{
  "num_hidden_layers": 8,
  "hidden_size": 256,
  "n_experts": 192,
  "experts_per_token": 3,
  "d_expert": 128,
  "d_shared_expert": 128,
  "hidden_act": "gelu",
  "moe_layers": [2, 3, 4, 5, 6, 7],
  "router_score": "sigmoid",
  "normalize_top_k": true,
  "routed_scale": 1.0,
  "balance_loss": 0.00156,
  "balance_bias": true,
  "shared_expert_gate": true,
  "init_std_router": 0.0161,
  "lr_router": 0.00073,
  "num_attention_heads": 4,
  "num_key_value_heads": 4,
  "head_dim": 64,
  "vocab_size": 9266,
  "norm": "rmsnorm",
  "norm_place": "pre",
  "norm_eps": 1e-06,
  "positions": "learned",
  "qk_norm": false,
  "attn_scale": 0.125,
  "tie_word_embeddings": false,
  "parallel_block": false,
  "init": "normal",
  "init_std_qkv": 0.0312,
  "init_std_o": 0.00782,
  "init_std_up": 0.0312,
  "init_std_down": 0.00782,
  "optimizer": "adamw",
  "learning_rate": 0.00157,
  "beta1": 0.95,
  "beta2": 0.95,
  "weight_decay": 0.21,
  "lr_head": 0.00992,
  "max_grad_norm": 1.0,
  "warmup_steps": 239,
  "schedule": "wsd",
  "decay_fraction": 0.732,
  "decay_shape": "linear",
  "final_lr_fraction": 0.0,
  "batch_tokens": 131072,
  "max_seq_len": 256,
  "doc_mask": true,
  "train_tokens": 534900000,
  "max_steps": 4081,
  "dataset": "wikipedia_en"
}
Below are experts of layer 5 (counted from 0) of a mixture-of-experts language model. Rows are named router (the router's row for the expert), down (a neuron's output weights, with its number) and show model dimensions 0-255. Each number is 500 + 50 x the weight over its row's rms, rounded and kept within 0 to 999. Numbers have three digits each.
Before each expert's rows: a language model's description of what the expert responds to. This comes from a sample of Wikipedia text that the model never trained on.

# expert 27
Description: Pieces of non-English names, especially letters with diacritics such as ö, ø, ä, and the fragments after them: Ö(z)dilek, Kö(l)ling, Öre(br)o.
router:494517474454490459492488524492436526455435483487480536413533489506451507472549520462517446651484478489503506519436539418504471472600446513518474473497493442607553463475494549477596513452531553470368484548570579469506451453636474517478519461490483438473559449544507450550594480543501487529525461466452421450543490466509505476414560477513447418492512443531457475426481596439476455511375518397398492445386476484529524510429365525446535535394529522561522490555495487377505568578547433492486490583537554587547513434489495544490557488544492529545446459484529393463497484509540495458465502459493502466435550538481629532455536544498540497503490486410511449442554539591501478503579524486516555511529536484482577516609480440640502526557514589483480455510566416439458439454511482
down0:456507496510536526497453485554424601501496587480531500578484529504418566477406425455546597536496447500479452499466421543537497516519516472503569538532562473506453460506499527493481452479464518519612475557591446496504480444550666487464475548458573504622487523442490473476492472587544574555492496486479550486483476479557495531469546472543531489498506432516570515511567405439473536605498415488537453525485556562467557492550433496559484497615570567551537506449515445610488453489428435484456470540559539474449440587504501474586532464498569577541551524545627610463581468467518475527504540522393460505557390511531494493423542424466510514483542483496475508474526484501459409443473454453612479552522514487540605526514544422496475468535462509471425399553370542602470559454482509

# expert 20
Description: Inner pieces of non-English names, often vowels, plus Cyrillic letters, such as u in Liamuiga, ul in Gyulafehérvár, oy in Irigoyen.
router:523459511488556480445557444494525479513428514523580594502519446548486595452576538484425474583514474472454464500497470563556445531614431503511522522428547482547610497445533535501499565482605534421495473509577488524460525470570553422515588565433459456494594413507459509526531434496507537413569449483453540491530505483536513435438446445437466427506602448495503457398515553370493407455463501472467520504466514558503441511520429562400448594333555585545520497501510498448472529628526446507451439510508538484504509482469415504481504440529459459536381479530534529484463406440508523482526545458516504421533487471501579507373520404536479531519462501462480501501480481581517436482610511536516580460416546441494500575544459410485536484490504601522516484501445521492499452440479468
down0:480497600525577533512506432509502495427573511424360460488544501467466483510553593425549509409522531564480513464508556487457581485599590645432520522463550512503459458535509528473570480479537544558457491467547546584539421531612544547464522440497618512527476549499493546573458469510487520540375365402499448475539613456513515501453502570475561513421495514528517479503466495489502597507508466463476580476508568476493455460427486459359469532494400569548530546500444488513555468504529447373463471452446450465510433522555492385559486590483514465424461425510436457433458466461494440518412615535498449523512468523568433424488523545514458501448498458458462526475490529512483467476548467558578474562453482567462546494497504507560429496526461537523541493496542529463551459485430456

# expert 36
Description: Ordinal and superlative words after the or a parenthesis, such as first, second, third, last, final, largest; also book-title openings.
router:521515492465532471429578584449485500489449561474517471454447522496550475558544492544377407544494498489468442537452591548569463493570447471483481548478516463635558526495446538465498587519483572558435439550524502469474464490589623557547469551567458512475568480595462490566572431521484519492543401586488468485467552544478445492484479460522500515504514463521560430398470497386446504476557557461396558489415594487445494525382482540389419587512479489477535474456495528461440548561583461532447522555517547514526482521487440483465499497527481477502416445527579451387480439449575549409505532457512604424533482437429510522417551491551512562488546564437508456460445521574494515464531442448530493535523583519516440570585531454500484486510546535482475523524441406467422468418563506
down0:465469544542543506530551456483535464627604562513508440475401483600527495488533567467474581493473483450458501450512490490505426504539482531402554452532588474480439406470511517547583528493492498488531425456519534498488471614552462554407509442487550495489443585523504488483445454397490427478440441429486495504615414543495534445552505473521505479528432543539531432527519550500502475496424446403508463481558431481448507455538520483483593359496510509573526456521530517511525579488490540497531497462415566528536509427495578595383620510458472499507602395479450553411387540496554473554493503468461481442519409479503506477418574517483398573513479548510491361478460488421480566505631470589501553519528499568532501522489446453505501606545475498500459542491516496510510526493472526

# expert 23
Description: Numbers, ranks and row labels at the start of table cells in sports, election and results tables, e.g. 1, 1st, Turnout, Majority, Win.
router:512574482458530476421637517479423542520523499481498534500518531518479473436554550432380456591483534486489525509500564520596452559501461479486493512504580435524500457483482461444555613587495596477475440622558473534476561445599613448478530518463380470558532513552468510514525474404439432471572470521509469491587449549547529502435453487487415515484472515512471445398493536379497473485491477452474536500419541488483488520349473547484465540451503461536533448473435526443523496616511390473491489496560534518581508512478503478544487455519562529497429433508507460464573505420505525446494566456474494449458522424458525519436589517504403566518525528517420460411505562600475516434562427495555541541488513485552547574549431489562469570616572464589455468515468423490501526508507502
down0:521538583547526499551522482549559571511508547586454529489483498486432458523526379468477568577516591536580532478530435494437498493570522550607529458508564528465540457505495515515555543514509461567453552470468492513599471443455492541533530448368549554511435430618434490455485357468530445583609528433590508494489593486498461482562473533499490498497421504486485480493582460489428599543501574405462498537490497545602584572509549543503472503510364502458473521443545493475463466514499482528451554598542445491491398412467566487525495528544517524549481490524457480463502504501460526481603514511504487428555495520468494528470517538512510481479525499490461591468597570464577528493482520537526483525565503558416566427429375573391435450394444541514578587543504473503489500526513421

# expert 50
Description: The words by, with and against, and common English first names like John, Robert, William, often in casts and rosters.
router:569468533505554500476560529561513603439524498505517534425505534428561497532470503500437434584560516553482416472464482508524441546533470527553505451519559471570537491542581466426612530466521604426426497580546560492404535496552545445454481460553478372551521457559508487497635455470533468495579428559414501482512460506498430458454480481489479436497556428474434468471519522468468476520500524526382510478524571632530509641447469523391499560445495474545538458542500503461517541525490432429405478529562570461523523487504447460512509527537484526520441463572521438407501452548637498497478540458465599465546452477462490532496584465502448499512405568409486473460513573622537434545542421493583507513543500564568561526552523476506513519517445535479528494469482459419594492434539554
down0:425464460512456479426450487406470498541455518583586445539585462420473528567552577562454423551448496532496523571512573422489539543533449503493399473450507471509513522519444516456461511532536527576504524429551486532546489425487509450450569478516490512464515408480491489551415465467417517487604361501501411449552510588477539647495570490542465606484470566489578415533441508444339497490507461500527557455470501483438398481547502442469481438444464553528452533391512541475464506545512584542488495512477446476589513501400504526560474555495538521516509449428482544532444504483471572526474481605436413456528512521461483567539516474524614494492515552590564438528557442485425504576526516504484585487464518539496497585465434565547433592496518472488553474462453546408499528501517461

# expert 43
Description: Last digit of a year split after 201 or 200, plus round numbers and ordinals, like 2020, 1976, 300, century.
router:487447542459499537399547500489442507480466438488451522476508472580489543474447474544410459576538513497410468482568584498552418531522527496423397566507533451551526427471518511438573488561537536515451472488523514491539488481568543481593536497508487359534552494586509399576527511483525509549533469541518494503541491496407501422446528497490482497499480449506495442437424584389496444458425553466403534454491579609454537515459434594471409531417563490434517467509466520455492573471508479480482538464520558560490485460488483520420488576520494541455450474602513408400480427449564536430459559419382531421561377539458562564485591504497494518528459540418474429554461520588512434429599467609531455546529476494516560559530492521515445502540489517553509516515508470439411453469456509
down1:439489467491542540512452546426452508452474503419433443586503420463455493505544461453454497509507488489542403473498550487486428465619444535535502534462494557456564566554457473433519586547515560476452467484544462457463517484526441513492509530507510569526450485546581405496546430524475490475484462455448446499496448484571541451492501481458492539556549467602538431464511486418474500473590496595446483519462500539538371447387438477578515581545564627543466561477517523532468471585597569585510498597474425441516476459571552431507513501516448417490589558542480490525502615447513504540445481440386516493531537497451421549546507470478559526439462434600509504509527524403470527638539549536597419413506523464588581462560506511471551509486453492499546489531494546440503516567450593

# expert 59
Description: Labels in sports and election table cells, such as player positions MF, FW, DF, results Win, Loss, and party names Conservative, Labour.
router:592520452462518413507565516519451509512483445516479516422494500573474572500513492430444398542579487528437490507457587531559456499508480521567512459533519457519571505498527488437544604491514584460474434629542472495479549457622633449591615511499437472506511510565473479520591465490481450431511432527450514492524504530460496474485445456502382449460550485466544443446516585473412446504519511517433458499544547500477426550382478505436494526427498478552518490477509428435504543616556463485450456522495535506567459500475462484543516458473450479507432467534571447436562425435531562382448630445475529474454502440411537537445563485442435536485560521479482426445492593618494439450558469452480555506499516474489539607591521483518490486561521506544500487502503396490468448458598447
down0:448546493516573559440520498494530467395556447606446433435538421456555545565410549518590517523569527593491384448643469538503580466411451535469422456517521539526456469575498531441508466476507537411567448484501566460531489557504518511504527475480547452526523464533438500533538534553514454453581529488464561551546440502505457451523553545482534518565571502417450535457548511539549582505512497621537498588570496565508513480490455394521495488583494576448533487477538552502543531447586578434524480445542507419470487482399503516525495448517485483482575506453482629481495516528530524507472479548475444479528544483426457556428500605468467441447439519486551527564460424401568581484421526518438514398435469483376522469423501523496410530483467495436495529582498613526479494477506522

# expert 60
Description: Infobox and taxobox field labels and coordinate symbols, such as Genus, Coordinates, Died, Spouses, plus degree and minute marks.
router:533484490539460543467561483549458504469441470589488540472537528516542604507572537486451430526514502498480530502530500539553512580578428529546497567506527378537527510425541540512550555474538532521500514496561474455496492502620503515665517545485548501500603545486386375524624417447513533485555433584443475427481499564435503517402429487520454490448467482524500399410474529396481538435404552537473472571436499524482451523419478550490475500441509493447543467592475480458491611545487461449433436476513550475560481523531450496458513506472412464444434452506522575462499433513553568467441580459504618434468472418465623504447508520550516538584475523441531531495457490552442501469554469507545475490450495523536547517520528416564481465564496513505578419520451409423494424502568492
down0:497520559485555539449471619585571339501500515572533467417451490551505491472469571529488625540589534504496533433555483512509438553493589545457511474521518472498420436497515503508439478483498534436450516503553482428552442456449449555444505442490497539503395437575456566428463445571489509491468490558477503513466524612393480484535557559533425495415504459490516396524439470413546419533401510489566512512485542537519532437490510550502521455553536392502539491454397442558450434441582559436483517474485577555481459527527421459615497466474479552506455476476465480416504433561505448546483533532520450568559542570582508518501594518538512512453504486477552468420476529434554472496489529558562466590466525485526558590673531430515461493458479506445464501528533490525500444516575451

# expert 19
Description: Dashes, colons and line breaks that start list items or follow section headings, like - Pleasant Ridge, Stella Maris: Impressions.
router:545486488469485565521576460494403480421537515515480517446487450428436518469488528493444526536518455492440499531547589465632404554554469547549488522554570483582545549482517505460578550516489585472439411607472568453536423483554478453527469530555475472482530513508479428534552477374518521479542486552509513435522471563508499409447475484526561394581546417504541398476448570483482446476538501551393486506495557510472521547470451523461438604398600508544521450477486531434537542489513509477457482449530604554481515424515425529459492530475423540487420450559673419409452496508490517479501592499468539414474486410520609524437557550481459494472524516441414426494395551568500468444537411528536480453489552493564505522559465502469520508510428559522489455539475544495427505495436512
down0:523535459523527558373489502478532502527579535610501530520475509606564592531537486508449409462519450510520452607510554529467467486554500464523479483497438498518521551443453548481442431566524513427526462512506422447458475410567511437416561499502476443472563501533465507513466573480483592408511515621502472435368539520502470549561439532406426524431521543495533456484532456482533455532445535515527533565493471482425437539520481485463596440425540405544454480379431557560534463443524478462553520547515395515494460450527490539493451552489538508459430407448571553505542535512484543485519425448475574418573448482446498580579553524455456393421522477536493441460469452617563506556523525486566508486518559561504521475554584620493517500502585510575453574478462559487481581536479472

# expert 41
Description: Opening pieces of South Asian, Persian, Arabic and East Asian names, often in cast lists or place names, e.g. Bh, Kal, Ch, Ali.
router:538413456363602531525535517509481504482499446466511539426494554502536518444515461476534466472489465527468487462406546465513492491586440536466451521486642520624566478502540520535543605551521546479503430608507538474545474461554493471508536530510488446443494540541433410612558439506523498367524470503511536422530472495472542452419444394417470448467569425535454414494470547430460500455532537513456498500526541515423439546474421540407477490423514451533516506489479489417507514583484441544524487473534573568434539491487442514517523536465458563511431496533572487487530427412526543468501571527499554537496485459463518500433567499558492529543437501415506499485478527612557505449599492449613510493488544510568508481566488375674496490544491598528452487593512434467534479453458511
down0:456568557521498582450456522494458527426521500506615478484464474586523547563534498548506457438572501591528557549527530467535449500568460417485469481522553436510522460527433547605486519422549418450467491528550503548447557550381461514590566500517480461518503524509438520497524546480587567562548482555472482510509462575533493527491440380474616536422473523482482516433479388564605504525472472468507451556508460430621483491547444548512494514489499520446432553553559455531547482539492532563531521541548536602510603499479641549517437480497513577441506536526487537483493592544526531486467602519478447486547498530471487535532498522465542468593438479499431473504547521483467603494507414485378417568436388518540630516461521528498497534538422438456564506510575534481571461475580547

# expert 44
Description: Single digits and small numbers in tables, scores, lists and infoboxes, such as postcode 4382, score 0-2, track 4.
router:562535498445492539387543483470440568477503473534518552385497547449568500516552485514382499525521473528462454579487620512593479487546420531492477583536531468516582443466470448389533517557498541454402448554530516470475541514598624422463527553505391508513456437555447503576554485489523525505668486496476505497532478553525414455502508498517495470497529420499545450425429514434512466489501499477451550494472500510481494569422460502441432504466459508528506477490416508423477487585539389476405493512534557566564516412492430550586508508498554564513443463480538438417538495444490593425531516451515601480554435450468565534422558551486527491515491519462419450404459517560492427538632473459519516518528559525546547539482475542592501589545399556533543493537516481467523498500481509
down0:458483443506457504569485513553549479523612513514493403502516521565553517556589519421598468575585500455421539479554517488441545449504509534451474444545505455541461513582474464574460467493545405505525389513508540510563518495529489575548554483518523517461527523542453476512421443428535468542429516437507541495488446526526493513460469475459485502412444481468541577492508521516501462474496572556525570509556480492565509506527532475574636473492484449497402455550451485546545519454474552508502447430573521392545548518496453516471360519422455515476465478398481542578481537468483521557503485614492480442403501497460475578410521516480511499550406497530433461524430450416543410501580470553447596552381513536471476552480600510400460578429480549392484433491440599463564495485389507

# expert 55
Description: American state, city and place names and common surnames, often after in or a comma, like Connecticut, Missouri, Los Angeles, Miller.
router:510501505391571550464564511558451582438429512529497501376453585529548529490481538448481481592485538495461500492451581538601425492524542492488430546447605489554525545409490484428556546497537535469455490578501395525545453475494589464567498507474413423515502534560477513515606452482509424471589427560430456459522513555448433485482418436502467457454508473469511447481453529448408474419516518442399441466523522577465457568483413610416522544434516487545534469416531555514470557601520471457490481530463563518551488482366459496544554467429477484456482425472596430501496428449566512461508503393423509431528487474489555537462501496575485571565451538420429499468510530546499460491615440505555520501501579531470497551528451497571473468543529521570545438524509459472544472502482568
down0:437433515511548546494512520511585523503495470527457550520403391458431554545475475461423532408402461556535517467539472500534478528451530459512489569485540480516518546483495572468496508586479598464459601401542638505469627493516492506465480414536508567480490565461531508558519542503512446433504512508504466465480482505551546580473524439549473578567560560351358565480572502465560506519617510568523497484530544570529481471618519460574535471564492520480520538493509453448455522520500553539651429438515452459497544512525581453554454495510484497537497451450529507488549500548540484514512551599529599536512564563465443560500503541484554470504561437572522508528537505539531499569555557456511521449600536416474592530529427451456540560474515515445587510654464509562531534484492500

# expert 46
Description: Pipe separators between numeric cells in statistics and results tables, plus semicolons after dashes or percentages in compact data.
router:552512454451526501463556492487474497434450520601555554443483438543524650479538546486417392477506527543442523506441518541551434529653519543567490562499580485525550463464507578445576552478531500489478515630529519517539424521552569496489471577552446438504536475563472482522572502474465538413636401554510475444513482534476530442426516527436495413458570432498481416509473508465517475487459519480411519480452495616533492513425515546418424625385539535572497477467476494466494523519484461542486495536528473595536492487424459449497469490471419568421432491577538431426525476540556522491502599427516516469456479498562589533507521509581462515479468590435517416507455546587549438472604448520548448462523424487509518533589520475524485474520518540563509505560509442485477474441547473
down0:388433501482481509515525463512462518502405557530492455451402513449347516503552516568447631513453427469533534531484498554480530490557465509432451499529504561495413548463455525599512467467574519521479527532506456435589517484486414530411454546476576458563434432534492529475442493537464571581525438400489502573418514419477558653555555453537493542514485593468537527605493573550486457541511490477528466483514465517498532504549471505511547473496541469405464462481481496525474472452478496448446567446542528543510484442534454538552414520547503478482508484463453495521478472542430487487495498516500519566546495535596461521472458466560636441593499460512500538593568412415336602441518497519529501450469516504486459493436554593508461566400541462552493533611494545510486593521447504

# expert 0
Description: First pieces of personal names and titles, often in tables or credit lists, such as Mar(io), Jenn(ifer), Tom(my), Mr, Mrs.
router:543473498567503487443598477526485548440499499498519565433559500508547555512441584478478474615518554534429439465497487573551537488562476502523494559557566501535546543513466520471620573486528548462426501626606567525506461476509548449523528552504467501526461515497485491598592486531483517446586420517428536474536525532529400476443486486422450425484554435529451471489523574436516479531545513460416566515518577535481439521432455502447537531503551549514483379522551478460487580532575432449440482524512568495556504488475419557554573466443437539477416417516567474435525388489587559456525514447487542450495510482536584519441527557510482532507486535442495478440460528674506425472622458473517587512464533523445525512508501395607423493552527517491580471525488513483604524409472513
down0:455542494495560471492383388533529556560548510459519484483505510413509524632506499487528532583455507611510570507499542573423553423607414465489541532549478557582605516357553501493476517528431458461452493552507544495403511376536439535471579499528554426454494501547476436521519517548636494496463662497548505479511446564568415581521469467524508518446435550533449463515511523521450520494528487529550508569494465583438522549500546546444419513474492523484490480476534458567540453399559393528547469505500414550466485616516514544589542494442485544559554489519501539392487621506457504436466500572477489409552515508493497509449469527554580485561451492529489429442528457524521521524585504493513495540523479525524513502555519505494455451486572554495506522549603543575557517516478538

# expert 7
Description: Number tokens at the start of figures in tables, infoboxes and conversions, plus spelled numbers, like 23 in (230 sq mi), four, fif.
router:572557537498501579442590470502537497453521507484501510438571460484499469542514578492482423521580471524365526602514588489572483494584410533451475568461596508502577502419488484375524543552512542433420433590527487461513445538581583428515586542497383461519477486561436405546511497504485526442593461509518434439522456546479463422391493526534495465508557459534490445466436500450503461486530542475492521508446484467499467556396464489475467529447554455484504510507418510403576470541504432513479497539603547562541538543459419516528480539462489498511429424505549411453582468454522545411532491442456539491492453470498501504463569510544472529521491572526360408391418561590464498476622486515576511491510516557471519515521480499614493554522455563556479494490474487454575504487534542
down0:450495493488595429422481464442559496578451544452497433511548321528443532499464548488497490506543398542464444494450497452483519468551402558467510577484516550480472484442500558471468543534557524549546498451493546482520431620480447500481532539566582464600485464484481433499526509527523502469499303472515528495502484484557473576408457502427498408417543483466514494494531483464508565410476473492550456514494455451412526481470531501484477534502604407487515486425527500575486518433433460500488558503408428497509474430585464518466543464538551410443520540473534487524482483500414460523464534407524499556505397433447502511475559441465490487468495420494494518556527564523507506473561491637458437516481524546413549313467573492498458497523500454528529599467594427503479535550547464

# expert 42
Description: Coordinating words and, &, then, but joining names or clauses, plus nationality adjectives in short biographies, such as American, Canadian.
router:518531446478555545531500553486426487460465465569567538451482503563551598527572541516546439495585497533494471476538573487571497526640441554497534471498533500545611453505546535471532543503550587470439450584526452459525458541592574540573464535549472457448561503531459505502520454467443523461593434571505493531500510516479478450455511487432430440482539467503516463463513561455449430453467542493391493458515583575423528520427473534475517559439540536477510446511465514477503536608524408529436475537527592524606508498502443446502420490464465513420383424563586461456564443366585552464461495437484544436469508502558492538465512533561475563487414539376447486424444488542531484562550444536451439480496500486522639593553484439534501525556470542493565455519512408454452469467547561
down0:462534521465495494526467554537431449412496495517518551543402486480535496461481498537515505478506513474509508515401522519501522495486477458547465402447383465400563571513488452528428507617471443463468517443607435568498476447471450471508610448498528468425542562602515561555582515608508466579509450549542510503424451574406599533558479429491447468409494565502467445474554556526489552569556536643540549544508492430512604514405481511478495540512455478505494537575497493484479478533463488547424519535488411497439527499566489484673537570460563490533525609526520483564490571574438557451526459500513532445488550497506520361515457504531531441443559469520602505466482539472502540498487545524575518532433508478563500560510455516500490523517442534521453378451544581527585436534476530

# expert 16
Description: Paragraph breaks and sentence-ending periods or quotes, especially before a new section heading like ==Reception== or ==See also==.
router:520510467477536566522533472469495482464502471569497536420513553553514555476515511485424500551499513543425503541505515551574477561538439515457489535494645513570553440446537518454527557544539579505435490617511568446555484402567590466505529569559420448496523441513438518609499521396459497451510512533477428450572487577530489413505504458478479468508505314525432411419513548436500485423477523443429551493500506533462442532415452565485450580451501484472517402492480511433485523474541517460539480464615604551542474449477473436507546544502479545485467494543497472510468575489630530499538604551461564386474446448557538542419535524505479477506378519490507448497503501597442427423551470534567535565499558449518491526483488438562385501599443525533515496501528466474497483431466511
down0:493478492472561431534541430555422475515467495583421492437590495497474571434482467469473502453503490541428490520690496553541492540395571535449524547455421523561563570549513572464507492490513563529478487488449578570514492553590475590536538468488626456520566418463512474421513574541485601492499467417442455465516529435464439546523588483482487489503426459425534483526461534396484469457518502501459465486583619553343473480459480515384478544501470564501488466527528552454475452485521506561548508608493491468464471500495495570465401483438509446426507453569549460438445474448481582541513511449575576520531473461492541479467455468505512517601504509469422540560448482522485491453413560489515503568532586483505488551460505456506415451491486461582533428582489520458532463509383487

# expert 11
Description: Single capital letters or short capitalized pieces starting a word after a heading, pipe or punctuation, mostly in sports tables and results, e.g. T(ajikistan), W(ang), H(ome).
router:445487455522527483410515445538427565478521516515474581413466568494512554479479543508440496532430511536464497510443534465569527481577438513443387539468596478593580517512541527421596638533510554548483434617566535526507497440556571468533503513562431472538560470478463499624583489518513530497521443552465490467535464521468494492421506436444448391524578456542448451479456614413476501437517520530419539473515549511427472537377408511538503529471638487562473420561426541439508516566547412486431522455533561525482543467432448510521543474462486547442482464491530439543558460479496529455522551460416526459526486478517533519448512551477465533502472512425481479510495553549429498445635416531530564570441529482535552503522455421518420575589457457530546428512487464455541437510496502
down0:522481575488557578511501520546480514472518536522513548442482516613501566465494537487507537468532478426482485458568567651465435517516423450561585411503611491520520550486501554526487458517491457423507535530538474489548576495458417494417560416488528513484481482426418552494486419520521483419539489473455544421550496553528517448507500439529476353447515517468477489519485549522491487439514546465456518552456570446481490428527466535424573481491541581475531497485542482367471491545514613498588566476539531565547514460484475556578547489476444556531522422509506464549412509480584523486472545409457590589479572502541512550495524538454557556537546522385563519528543483582562442548593513426426514449436532532467549514456566464374518420525472509432386546585402438524472555519512493

# expert 38
Description: Table-cell pipe separators in sports and chart tables, and the period in Op. or No. before numbers.
router:535518465501481440451538411524441495455527474543505530477554445503473536495518463492422475478572504540471475479497520474625503569608433524507532491532589489557558531519484508398560623437562579469397518617473534427460486438650626450500534556500486488557506501548390465469541429400494537458517365523480485385551413513483471460486477461498493492482472446509547477411525505489460469487527559518462507546452504518442462559388499555426491508459495519519564454443511467442503546565590508442503477489483596530533489516418496530553574530442481467522458470526515411446507451491541521470484516435464483427486462522518518500474622465494495619525459622431536472419469520620504484406558456556542478483413519463527490581481449470512463529500514541553493452450408477454566450465527466
down0:419499347616453472621516525547548602509538491425553432530475558496515519535488492544522445497506510509508524514518504524454580418538547445553431444471490524471526469525571456563565467447453481505536524550467545547514525518419480471590510577522574512458580420481563485521472537503493492499524468455558517436464544459483487443514444484434505493535475523429433503498491471524597533488412481600437570450502503443432519451440576472458520569579587597566494524505509481486361476504600527334499527441473460573390528542502455521498584432578529499444436494512469510569413411505524483503518411508493445511420443501542469442540507462508529544511392595557456474463454510477486439511578511472481543434352463536550506474548475430515530513542511501498530497545557577503458491417505494

# expert 49
Description: Field names, dashes and pipes in infoboxes and tables, like Born, Country, Coordinates, Species, Personal information.
router:634512524452516476463572481476491564469450473531521495441506523444473497491528526437487414490580493596501489517515511527532447601582485572525504534537637436552535487426531545434521521485556590525432452548489521501528577487678547476527473485505486443529529488503428480552543477432402465492539371521509483497591502582514554406431485444478393496503460493497449502488482505378433467540518510419462473512458540526481471543373429598489470500438516509496490453476460430456462568628487438558464449518542563487511528435519506504543429468460513489425489488517582459495492464467533551499547571515474548520504549454432530492475498356578463578551497527494531512545497514604421507475600478526577479551465538439571549538553551510553455514565441537554526455509447383446488497450495503
down0:508492533533508501546440568508595498533553521483446551452574491578500390368551551462489427525507520439518535359504558477440535509488570496534482465548468474427491600519420490384520548461494572498652486438538489469471565494429469448489469518552497492541407609533507581538531431483464528476460436517499490510459419428483466501564520439514520421564553565471487582472524457511436485564450391575521526541551508479448497467533599522493509453523509526512617572432470508459525460481448512506505457396526506522478606549426472503439576445501455468490564482427408461430520552449403442538486556580553491390449473505497471465470464407528463540473468466501496444425501531532469463447579519445492571510537579489561590447460484570536525442510527485528488545551475586458429500506517465

# expert 62
Description: Second pieces of words right after a single capital letter, such as row in Browns, ate in Gate, ano in Hanoi.
router:520486440484549468509490533559496566464493428496583512434575473507473535478492470480510396579570499456488445487501512583531554573546458463529497524558561466545623403475504590452518522518525516422498503606528567547483505426578540439543507551477406401506533436520517522568578502500428438398578435518427412474591488507452541393472472536396485514499555422517454470425492562442505458438446546527477495488527567574459441441469473510414486581420517480518463508555490551457463611532502502535521497507541521515517515479499450513448556541529431484518422469502586477489476442530555582408456515468500458520539543492436540518535531489506568566568485553407543450501416559619521414456607490477551408461456426518527542556553489466510484560626460535523490412461461463442486476437526468
down0:484461462505505489488536478488467510454467562503460535521491371508411566483457540537504455494464560523491437452549513592501604456476504624541444484513471560595476462486549510606576404540411505477490558480482513518379520485615469525444580493532564424514517604523531536500622522539509529505531421492555426514476520520511449441492455479444532429471514377474550447511462496613513449436529599518448533452552393417509502534494425526493551510417430531551486592515396472489491538449496513493558445566592520423468446419504428463577497533452503460514509422434475552492498502576499559496500461534483460490435411464554525485432562496540476504443523447445570519471477450437509484482499528543564505489468527426453456609522426509453564531380481459527426429515530488559457403505465507

# expert 6
Description: Line breaks and indentation ending a list item, heading or table row, just before the next dash-item or table row.
router:482508492432484534439534529519504541484553479559459568427549485520492540477549493481454465588519502466411492568478490566549444497513462504500501547470562442538525394464477531427548576515569606455434465479500550464533447464573557474582576524501457457449536428550462411486552495434540512456525476551465495448533529591414471443476493491519530445431465439504512339434523579402488487423488510433495511521523540475495446462423509574462528513513456504523541513564441555468516560554459509431389465567528561550506471504444459535420493511466466468489424507508600440401495465415564619456415542499410521451476368506470606542511515509502460490535483541385446432522465487586475479456565431559529506516386538512551552578500480456521449470538518573539494473503442461440427546408449569
down0:600506482533574567538525464460473448492446551386593498504487545513533516516533521433518413469538485504518528496571603537535487483483474507547515534519571492559520466500565513507568467549556427499423382604475573476479554526518448518560432492530563531500541463536429481470481515539531570582540558527470399454447534575445493517567490442503556586513422508427482503542451421462502475543519484455391549457580587483454496515489408577501480574452578470547473537478528512456524500400548591501503487480624498460460459473537509506537434581540553529548436421556581515452549424503584545525458496504549508499453533499521490523511572517564521555479551485410528474552468472488512400514525531439519502514419603498481518592493514517472542456378592582535601408538493447537595585538468415

# expert 10
Description: Nouns and word endings for places, directions and periods, often after "the", such as region, coast, peninsula, west, period.
router:577429488398487494511570439520414466450408466595467522392523502554478495446550439502498394503545446485474482543472568496578497517507463549493525549508605515513532414495526557471494545593534463429428427538497479491487449468547513428462522541524439442458567558583424489540488517421526454535591434577519470526492458530525442473437500395569464442499471471503489398456492588472469411469517534553433514422451487511534508600430450569396439509407515559548551482497490515458542527512476411530488382570519496550533540469447400498445478500463478478472474527552521383408483453416573519443492561556417553476491455437439561496499538498541496630567466554455431488464523543584524437489571471542545531493493488451557565556558491478587463447543459516537490454540514451436519464527500537
down0:492588515559478481481432493422483483552608445471456502534528540560470561472440491513449469535449537462545505428503555566576464427455483570518422558493500528426472473508563543449439540506478447557528512466460548568507555533530490505367465523495474490428395492504463497509481397535515581471446503479470559499529433543498536502544535543529456573490450464529555506528476533362500425442582455524498469519448455571571555498412531416483500467658428533448572503524543575528377494537507476439476447472557508539508424409517499531541436576499467502446478412610446508571430542490502558481473496469534498537571442591562483515535533485498509485495555503474567544509396569500530487627485438492540456477424425533525495416420440578560470506484424463416478604480551441491512561546518443

# expert 48
Description: Pipe separators between table cells, especially after a name or label and before numbers in sports and election tables.
router:510511470457497504500554481547473547475418513513461512361443554435477521409508512504464484478486484547501421620513547499534471473627415521520553544591541497519533489472542488443622577500497548480441529642512548510504527445622562465479583586466434514499486440509420431516610437485527524533605410614472544451533493566555457452436482446550515444547561494511528433475480527468477484466497555526418525515492521497457531585407475549394443641438560562519545531519452476430482514508538498504469495558530567612513529493487496467470473471501475545461396500536571442402500476548564537532475514530476559477539435454533536544431551558536586574557485512417535468490473502575451459520604400488524509525452498529545562539533496429543498511515439553528526494559519519493494475483536593
down0:571486536507450442518447557512476474484482547526505579539494534546486519428470412454462449444598537653511522547589517570566435436490549551489517511516597518447524511542524529478503508447511519496421440584495491449465483461523527409557473477382555507615490579536449529429474471466519418558462477444436551477503511589499482462520408581486560531568512532457457510551499472522463555574439606334450559582449467451477528556449571540488457556528488549534601507490458520561548523502556518515419557553467519410478564459462539552445543443539493421527504575544451472538426492476522478424597498479528488461532481507429476494508506483535445563533524521469532487440581537572492440556371549450474616466494431555596505435448469500473513370479482516502530503469461508475536463519487566